From a checkpoint of a small mixture-of-experts model trained on Wikipedia.
Experts: 96 experts in each of 12 layers, 96 GELU neurons an expert, 2 picks a token, a sigmoid router, a shared expert of 192 neurons.
Below are experts of layer 6 (counted from 0) of a mixture-of-experts language model. Rows are named router (the router's row for the expert) and show model dimensions 0-223. Each number is 500 + 40 x the weight over its row's rms, rounded and kept within 0 to 999. Numbers have three digits each.
After each expert's rows: a language model's description of what the expert responds to. This comes from a sample of Wikipedia text that the model never trained on.

# expert 27
router:526515493500479487519513497505465508473363505424535484458529522495464443457472548535506522560525527558545433489498454580509504477527520480502494489498418513502473504468481524455564515543577464427468497513543505557520523481425513502558454441460506529521476453498498449543502481506507504389508492486459508522523485491423516493440462475492465479525551518461487544503516487509495471532458478544546517460463572490483518477536469548572544481520537490508507461505498531534480417507466500463505497541508525546481558504505452581486528508442510577529615461501584451479537511559491533464532615538460565514456529486572576458498505559428493454468417503476431476504517438563494473470598
Indefinite articles. The articles a and an, plus one, any and no, after verbs like is, was, made, as, with.

# expert 42
router:457520545445485502525498478431530503513435533506494426528478521481484565490484488522516598548493516485521458530434477494469459467502557466547493524516463528584499538526473531452500538526567501447528503507601514496516448506520531600438497470455520530531433478476520505508487484470524501477541450471567486510533447436517531499467483490485481463591573473515482530489424494522508506480468474557528448417453539523424611447446490554478465522524521450525565419548457485510508417473497479522483515516509520502521509465465512537498485447471503523534495438487544438473516477540562468501428505544544538538537535467515597529441445530476502466485469478566473536482580507523511370580522
Single-letter word starts. Single lowercase letters opening a word, chiefly the unit "m" in "200 m", plus b, c, p, t splitting words like p-soriasis.

# expert 47
router:498527529497526498536537505437522499513489509485508470513510505487526552495511519505504531521450552503509480487395478586458458508502506477512492516515413518561504492486483556477522551505552531478596503523574542490523449489512491572393496490476608485533518499471609479532495499496501525412561479458531485434466480499502483527495434482533462433622614496505495495512483487500490492484492538496508511446484503509444542466434475529485515536508506487505517434512495505501518485471612496488498493498508518497454502490462498506498543500475512532507511451466633439495430504608544474493412548514519512576542507480525658497462465528482481474427487493532478532495514470496532399523505
Numbers in tables. Numerals and spaces in sports scores, dates, times and coordinates inside tables and lists, plus words like situated, politician, footballer.

# expert 29
router:503539518488522492532533508433512493506485512495510478513503514483499557495493513500503560523449524491502487479402482592450448493503506485507504510512421516548505496477481548470533551483553536450587504545586550501518444501508482555380500489474591491544505509477605467538504500500508525408537479454528485410478478507497467534488423480557469407600619496504499493500490489495491493483482543505500513457488515506453561471435477527495521524514510487524508427502498497508494484476594482489497491505513528496441507473471504509492541522480512524497505451470620451507436495597544475503414557522521522556530509478506657510481444518487489476398487495546472514491517468491513403530504
Colons, pipes, role nouns. Colons introducing enumerations, pipes between table cells, and occupation or facility nouns such as director, editor, terminal, network.

# expert 54
router:432430499534474489518456504505485535529511492503511447564561462553527519486497519512474560522456427494580419544443475628519453522517453469460513551501481516558519518454538544530536590476507532471499494552488530506414486483489528510467467460426527557548475495576570414525526451506458568536472506525495446456536399515436432525535438488514458536583594484531503475470474493530444495472485570495534502550525528507536527453512475491450547569453518477434526513544513521507477559463475540487459470470503514459506530546511533546524523466453554525468512481481526477567523472539557474456428525502521486573526443542483523516498492550461514514484457477425424446528472481481441467490495
Mid-word stem pieces. Mid-word fragments after an opening piece and before -ation or -ed, such as Rep-ro-duction, ass-im-ilis, adj-ust-able, re-legation.

# expert 21
router:492523570478583574561560491420485478527471529479519479481504518485521463483504545486510503544404510494510484458426504575449464515509516482491480481516468509565530497451499557460565555510569577478582522525610568511552452506500520532454486415474566466539505477462612474516496508480488496406578465467505462468493482433485479548514430455524468441581612501510516540550475524516490465473465530489520474388480537533478536500431489546466541490494518430511490419550525491514481453503509491457512501526540515516434473499529509502501549498454485500513528499478547519497486500527501469468424547523539494573511501477483519517520483537500417478420443466530466465505524442486483423522513
Non-Latin scripts, accents. Bytes of Cyrillic, Chinese, Japanese, Thai and Korean text and accented letters like á, š, ö, often in native-name parentheses.

# expert 23
router:497515533494553492533541500455511512504483514486510470512513508495508540508488510500508541522447567502506478494401478607447440497502512479509494505512418513544510507488496545473530549499541528476585508537574578493522439492507488552376502477467602487541521499475585477526497503499505534422548482459520495419479476493500492526500435474540466403610604499506496513513488491505490494477489536512508518475507518502456530466433479519472515523505511491509516429500492498512521487484583485486504493500512524501433503482472510508492529509486516557504513459483634448502444486597538484494395539517523510584528514467506671506471460525487480475421497490546474528487527463493525388548508
Headings, table suffixes. Words and pieces closing headers or labels in lists and tables, like Episode(s), Track listing, Cast, See, and year endings like 20(24).

# expert 46
router:501536518499512484528550502439523503504489512489513474513504503493508552499513515500509548529443557512508486484386458599451445485500497483505497505504426515545498495476484552492498549487552521470584502535591554499538451500506477551376508484453615487543516493464607499550504507491501508425538477468526479418495483493482484514517429471551461415610597491498495497513480488498492491468489545505505507440491508503434541478452459518478510512524506487499526432504494499509507489485592479493499495504512522488445505476484505504496539494473513539508505452471623448504455498598541489497400539513521509574524505479525670512470465527482467464424484502534479530491519471494525405536499
Proper names and words. Mixed word pieces in names and titles, such as India, Nintendo, player, game, -er endings, and capital letters starting names.

# expert 1
router:493540538497515493538544507448523490512482523490503472495500511494506545492496510507501537523443529496515483490393466590454457495501499478509496513508417506538496495485493539485514555502579517465588506526573547500518447501503508570393480484469599495531540505440607494542493507496511529430539477463531473422483480501514486535499444463533454413614598499500498517521488494506493492467490546497513507468498508509462543470452477516481520516501508492528534442497495499507526483470591486484507494505511528501443508495488521503499544520481517543502505459449653442498418498605542475499408542515523506586524514471483666502470453523493491491415486494533476532495521473500511394529502
Table cells, coordinates. Numbers and spaces inside wiki tables and coordinate strings, plus quantifiers like all, many, their in ordinary prose.